Below are experts of layer 9 (counted from 0) of a mixture-of-experts language model. Rows are named router (the router's row for the expert), gate (a neuron's input weights, with its number), up (a neuron's input weights, with its number), down (a neuron's output weights, with its number) and show model dimensions 288-383. Each number is 128 + 32 x the weight over its row's rms, rounded and kept within 0 to 255.
After each expert's rows: a language model's description of what the expert responds to; "comes after" lists some tokens at least twice as common just before its tokens as in all text. This comes from a sample of Wikipedia text that the model never trained on. Tokens count by the router's weight.

# expert 5
router [174 109 167 139 148 118  84 158 113 153 215 110 169 122 143 180 115 155 120 117 117  71 155 142  28 135 151 148  90 106 138 165  82  97 176 136 142 144 134  96 110 139 167 137 102 147 200 136 151 122  88 138 144 157  74  95 127 158 162 135 153 181 159  72 134  58 122 114 173 103 147 121 174 142 152  68 105 146 176 108 140 122 133 132 113 158 109 108 116 124  51 115 154 136 143 103]
gate0 [124 112  97 164  81 124 152 123 121 144 179 115  92  98 169  60 109 128 152 204 115 206 127 125 139 131  98 101  89 129  96 143 143 166  95  92 142 150 145 101 111 113 120  91  60 125  70  74 134 187 125 100  85  62 154 126 104 176  98 124 153 109 124 150 102 104 131 143 156 133 150 166  97 135 108 160 131  78  98 137 125 142 154 151 194 152 161 158 121 130 191 134 111  86  83 108]
up0 [147 175 169 116 112 152 129 148 106 124  88 128 128 148 169 144 142  90  99 102 184 115 135 140 129  84 149  47 106 104 128  98  95 119 150 173 113  82  89 127 109 152 177 139 181 128 156 153  79 102 141 171 151 175  88  62 148 124  91 114 133  89 191 139 121 152 129 130  90  75 204 122 182 152 137  98 150 110 132  86 129 179 107 128 119 137 123  93 104 133 118 107  71 143 128 131]
down0 [145 131  62 173 126 124  78 108 121  64 108  97 173  99 132 122 199 158 172 101 121 163 113 101 126 142 143 136 134 118 146 170 143 144 101  84  80 121 126  61  96 135  93 105 132  79 153 113 106 140 144  88 107 150 116 184 118 163 106  95 183 146  88 144 103  93 142 142 188 119 114 138  84 141 170 134 141  95 101 158  96  97 136 129 115 159 142 118 134 151 156 170 108  58 173 159]
It responds to: Values and words in pipe-delimited tables of election results, sports records and rosters, such as digits, Captain, Sophomore, Nominated.
comes after: " |", " ", "–", "|", ":", ";"

# expert 0
router [139 188 162 103 154  89  93 153 101 181 157 158 173 157 119 159 120 152  84 106 131 113 160 153  83  69 165 106 143 152 162 160  81 124 147 133 154 101 109 111 140 112 161 129 109 140 115  88 143  95 119 163 184 140  99 144 138 139 174 129 120 166 115 108 137  75 143 162 101 106 142  67 110 166 130 131  97 145 178  99 161  73 131 137  92 111 103  88 122 159  89 116 113 128  97 154]
gate0 [107 151 157  76 110 161 129 219 159 100 100 133 172 113 178  76 118 127 133  88 166  93  77  87 134 143 147 157 145 189 142 140  64 135 126 209 135 100 163 152 105 111 128 147 144 139 165 134 101  99 141 165 190 154  92 137 130 167 140 173 196 125 105 185 168 132 119 143 189 108 136 163 173  97 148 149 148 129 107  99  70 120 144 139 141 105 121 157  99  98 211 115 151 133 102 117]
up0 [ 80 153 100  86 125 173 113 136 140  78 107 101 119 119 127  92 118 122 135 114  98 103 113  85 119 157 131 154 154 175 183 154 118 117 172 172 141 120 166 139 128 124 111 136 115  90 151 174  79 160 151 136 158 148 155 173  71 148 128 119 124 129  85 166 136 132 157 107 170 158 102 179 148 156 116 184 136 148  82  77 145  95 196 120 153 114 141 172  73 152 165 139 134 141  88  88]
down0 [167  90 155 184  74 155 107  76  92 145 176 119 167 141 138 157 112 100 141 126 110 111 107 119 170 145 117  85 163 144 141 165  91 170 130 121 134 112  75 137 141  93 138 134 153 144 141 177 115 120 107 150  92 149 137 157 111 172 115 134 102 148 148  94 113  99 143 163  96 149 109 124 132 144 110 169 168 109 117 184 113 143 142 167 120 158  92 174 103 160 124  89 122 184 117 100]
It responds to: Words after he/was/is such as the, a, been, became, went, plus single consonant pieces inside names like Grgić, befriended.
comes after: " was", " as", " is", " and", " G", " he"

# expert 27
router [134 110 132  98 195 112  47 157 131 193 132 150 171 153 127 141 108 141  91 130 154 143 104 126  79 109 142 122 109 136  93 137 126 118 139 142 144 116 109 164 108 153 181 168 126  94 128 179 152 117  78 135 156 144 162  85 147 167 152 125 114 118 146 119 171  91  73 118 142 126 131 114 122 106 113  88 136 134  99 114 112 104 156 200 104 112 108  46 132 133  64  88 122 153 184 150]
gate0 [104 155 173 101 136 124 115  99  86 150  82 148  95 166 154 134 102 106 135 133 155 130 123 191 113 125 151  64 194 108 184  73 136 140 112  65 143 127 126 175 159 116 122 140 127 105 125  94 154 121 157 123 110 123  78 139  83 136 178 153 115  74 142 107 137 142 134 138 137 153 150 130  58 133  78 150 138 105  69 212 153 141  86  77 146 100 182  83  99 166 142 144  97  99 138  86]
up0 [118 121 162 111  95 132 159  81 115 124 141 154 115 114 151 123 145  90 108 145 141 138 131 177 126 115 110 107 104  73 155 117 118  85 109  79 143 108  95 201 146  92 130 158 130  30  93 121 139  85 132  95 140 132 141  73  92 121 146 187 134 119 137  99 142 129 155 127  90 136 174 163 120 112 119 150 102 101 112 187 103 109 114 129 120 120 113 107 109 143 111 135  68  98 148 116]
down0 [ 69 147 135  95 106 125 103 133  89 159 195  79 107 127 127 126 190 126 139 115 152 136  55 182 179 139 188 161 152 144 176 147 155 109  75 127 107 138 131  68 123  83 141 149 167 107 113 117 123 174  91  99 111 133  94 182  96 141 158 130 121  87  79 141 107 101 132  82 199 150 124 195 108 123 200  68 177 151 164 118  95 155 107 139 148 145 134 142 137 113 135  93 178 126 122 141]
It responds to: Mostly of and a in running prose, plus mid-word pieces like w-it and table headers such as See, Preceded, Apps.
comes after: " for", " |", ",", " F", " /", " University"

# expert 2
router [158  96 213 166 159 119 111 132 137 181 183 158 163 123 159 190 119 127 104 141 139 118 136 138  72 120 155 111 144 120 211 102 120 161 154 145  90  81  71 135 116  68 128 143 149 156 114 114 177 162 107 186 132 155 135 128 115 124 189 170 150 179 123  56 109  89 105 135 106  93 164 100 121 160  99  58  86 110 145 135 141 131 162 170 160 152 109  52  69 172 109 131 140 167 170 145]
gate0 [159 110 177  91 139 154 155 117 120 146 165  95 130  73 161 162 103 138 159 140 121 178  99  87 133  98 131 138 118 136 112 158  94 151 145 117  98 177 152  95 108  89 140 161 121 168  93  95 190 164 135 147 119 122 125 182  79 107 130 115 186 209  68  75  98 103 124 134 101 131 125 135 167  79 130  82 120 115 132 166 133 184 129 129 132 118 160 148 159 146 154 141 147  78 113 170]
up0 [161  86 120  66 134 131  69 185 114 109 120 109 117 160  45 135  75 132 126 183 125 162  79 116 131 132  97 113 138 141  81 128 127 131 180  99 140 137 118 102 149  67 155 148 129 159 122 130 153 111 131 112 111 144 123 127 114 161 130 122 125 129 131 142 114 130 137  68 144 143  91 174  85 126 113 132 113  97 168 130  93 129 107 133 130  92 107 106 183 130 171 142 159 158 140  93]
down0 [141  98 134 122 114 132 104 122 146 122 148 148 138 110  94 127 162 179 185 114 112 105  60 143 123 142 154  81 133 100 164 118 119 191  95  87  61 113 121 148 112 109 100 142 126 192  91 131 176 108 115 145 124 168 143 106 161 170 128 118 131 129 105 169 105 100 141 123 180  95 125 159 143 173 173 169 129 117 145 107 116  80 166 110 142 188 140 141 172 172 190 125  92 121 114 111]
It responds to: Digits inside numeric table cells and coordinates, such as race times, stats, populations, and degree-minute values like 51°58′12″N.
comes after: ".", "1", "3", "0", "2", "4"

# expert 11
router [171  99 167 140 131  93  91 156 138 177 134 135 150  96 162 157 105 117  87  37 134  96 121 148 123 127 189 156 108 194 122 124 100 152 163 155 144 148 111 108 107  95 134 121 155 173 152 124 159 157 135 189 116 156 136 121 139 172 167 138 148 171 160 134 135 129 130 126  98 103 179  92 160 109 129  97  89 135 136 163 115 159 138 154 118 132 147 124 140 129 110 124  95  97 140 175]
gate0 [148 124 129 119 104 102 185  58 157 103  91 140 165 164 104 146 191 174 124 114 124 166 100 160  86 123 122 163 143 120  84 176 112 146  68  87  96 117 134 108 121 146 118 145  87  91  66 137 182 211 105 112 134 145 176  67 108  85 127 143 139 112 121 129 136 188  72 151 137  98  99 107  73  64  84  90 102  63 119 164 132 120 152 174 156 122 116 140 150 206  87 187 178 105 131 107]
up0 [ 74 166 169  88 150 136  97 156 123 188  59 173 128 135 137  93  36 148 146 122 161 159 124 121 117 112 125  85 177 110 135 128 193  73 151 146 181  85  92 163 110 150  92  97 143 203 175 133  61 117 171  97 125  85 108 190 135 154 144 118 130 105 145 149 139 128  67 181 115 122 150 142 123 189 155 101  96 159 154 169 135 122  89  76  75 154 180 137 151  93 128  92  68 130 144 124]
down0 [121 170 116 150 154 138 116  83  94 204 119 150 145 137 145 100  99  95 113 114  87  85 187 115   0 105 128 126 128 134 136 101 101 116 114 110  91 151 123 130 179 134  93 122 106 167 102 129 134 126 121 142 127  74 185 122 128 117 137 125  93  98  99 120 180 100 110 116 116 109  99  49 160 131 125 118 128 199 108 124 130 152 105 121  99 135 153 100 142 141 172 145  98 151 111 189]
It responds to: Commas after names or places, plus pipes, colons and hyphens in infobox lists and tables, e.g. Broadcasting, LLC; San Diego, California.
comes after: "\n", " |\n", ")\n", " is", ")", ";\n"

# expert 37
router [160 167 149 120 168 123 107 123 113 129 200 137 150 140 130 168 119 148 135 121 137 110  70 135  68  21 168 122 161 114 147 146  98 153 133 129 106  86 115 147  72 129 157 149  81 110 133 154 179 113 108 184 130 178  71 115 156 158 138 121 148 158 182 104 127 113 105 118  98 106 130 140 140 154 121 129 118 162 160  86 122 165 101 110 107 102 106 123  98  85 109  96 110 147 152 148]
gate0 [200  79 106 107 123  71 103 123  65 107 120  82 180  99 182 108 140 165 130 157 116 192 148 147 157 164 127 144  59 111 185 153 153  83 123 119  83 144 160  99 123 194 182 139  69 105 141  92  98 128 112 114 159 132 143 109 112  96  85 136 156 169 148 150 157 109 100 159 153 144 137 143 128  67 134 154 106 172 130 116 112 111 120 109 145 145  30 118 140 151 111 163 115 113  95 166]
up0 [141 178  91 189 177 121 143 181 207  79  96 117 215 194 109 154  94 157 146 151 116 153 185 145 115 114 117 187 175 137 107  97 168 113 137 147 137 110 122 148 134  96 116 136 100 145 154 151 120  92 121 120 163 176  89 108  82 123  94  71 168 129 114 208 152  92 128 171 115 127 180 118 107 138  97 137 108 153  29  75 121 160 119 102 129 100  26 179 167  77 165 154 118 137 133 184]
down0 [124 136 148 148 125 199 178 162 167  44 118 134  87 125 173 134 100 183 126 142 134 152 142 168 219  87 119 110  97 154 143 137  56 103 112 139  93  94  88 101 122 138  96  87  76 132 125 139 138 115 106 130 154  83 130 108 182 127  62  85 176 110 104 153 153 103  74  92  96 169 145 171 142 117 101 186  78 111 186 136  89 111 116  69 152  88 128 148 109 130 142 154 164 132 116 125]
It responds to: Articles and possessives after prepositions, such as the, his, their, this, same, introducing noun phrases.
comes after: " in", " of", " the", " on", " to", " from"

# expert 15
router [111 167 149  73 182 119  73 171 124 129 156 121 149 118 156 182 105 150 146  78  80 110 118 131 103 122 112 112 114 140 138 111 107 163 164 123 140 113 128 159 121  82 128 165 135 165 171 171 179  71 156 181 123 148 149 152 130 171 124  90 129 123 186 136 130  50 104 155 119  87 161  91 146 140  77  89 117 134 169 137 153  94 105 153  98  99  85  55 103 120 105  81 136 157 159 231]
gate0 [136 163 138 100 120 127 113 207  89 113 159  89 115 167 127 133 119 138 157 136 171 161 127 113 143 129 114 141 160 124 120 217 136 159 146 117 127 120 106 147 104 122 223  93 115 133 155 180 193  92 102 105  92 187  48 137 106 177 151 109  79 132 177 102 143 125 127 106 151  86 126 131  90 109  21  55 105  90 123 161 138 168 115 112 143 154 169 165 124  99 106  89 177 113 172 158]
up0 [136 116  99 150 138  92 128 107 105 161 113  98 129 114 166  75 128  85 104 161  73 119 111 157  77 152 105  94 125 102 145  84 156  92 118 154 115 136 155 203 146 143 112 138 131 128  94  27  93 112 135 184 160 137 150 141 118 118 143 145 202 126 139 104  79 114 108 128  95 162 158 126 136 158 131 188  95 144 125 185 127 119 144 123 146  93  82  99 138 145 144  94  90 194 139 105]
down0 [143 106 180 136 146 148 111 142  89 137 148 113  90 146 108 108 103 127 181 150 160  73 121 137  96 134 174 112 174 105 180 170 118 148 151 141 165 125 135 118 108  85 140 144 128 103  80  83 182  96  78 121 105  70 117 146 160 168 149 169 127 172 182 151 120 120 134 153  99 166 153  88 111 154 135  34 165 177 104 150  95 131 103 134 118 150 132 116 112  90 141 150  96 124 116 124]
It responds to: Digits inside four-digit years, as in 2006 and 1979, plus ordinal and quantity words like first, early, several, two.
comes after: " ", "1", "2", "0", "9", "–"

# expert 35
router [135 125 164 148 170 135 182 142  92 126 173 187 154 106 164 181 130 111 100  86 133 140 128 147  49 141 143 135 103 140 167 112 122 136 165 205  96  70 104 122  91 125 110 157 125 135 132 125 145  65  96 131 133 152  88  80 140 149 190 114  92 144 215  99 112  59 136  83  85  54 171  97 184 132 111  67  98 141 160  55 131 155 174 148 136  94 115 113 115 112  72  77 123 126 144 137]
gate0 [149 105  63 127 154 135 149  85 186  92 125 165 165  69 171 101 111 142  79 156  78 110 137 177 164 133 156 124 117 114 150 161 132 132 124  87 138  73 112 124 143 102 103 129 146 123 136 168 114 144 109 162 144 108 105 102 115 115 163 128 132  83 148 194 196 197 108 155 124 115  69 134 148 107 130  78  99 108 166 107 127 107 129 140 155 106 123 141  88  95 100  71  88 161 107 141]
up0 [179 111 141 110  70 153 135  87 170 104 160 196 144 142 115 158 162 139 107  97  51 205  61 148 116 143 195 168 148 142 149 108 108 192 170 120 129 152 154  71 151 120 171 116 121  96 125 197 155 152 117  52 135 152 129 138 162 112 154 151 147 139 140  88 124 158 156 131 148 124 125 103 168  78 144 191 127 138 111 102 148  72 152  74 139 113  87 152 132 171 102 128 130 144 147 120]
down0 [135 146  79 105 126 153 117 110 140 159 125 129 124  83 126 152  74 138 135 162 136  75  92 107  95 124  86 191 117 150  92 137 101 124 118 152  98 124 105 174 140 169 139 106 166 125 140  78 168 121 110 137 104 137  96  61  40 154 172 106  59 138 139 137 135 106 108 174 147 120 130 109  97 197  87 116  57  92  92 110 151 151  87 158 117 107 144 120 148  97 168  84 117  93 168 102]
It responds to: Nationality and country words, often completed from a fragment in person descriptions, e.g. Portuguese actor, Czech curler, Austrian footballer, American.
comes after: " ", " |", " the", ":", " a", "),"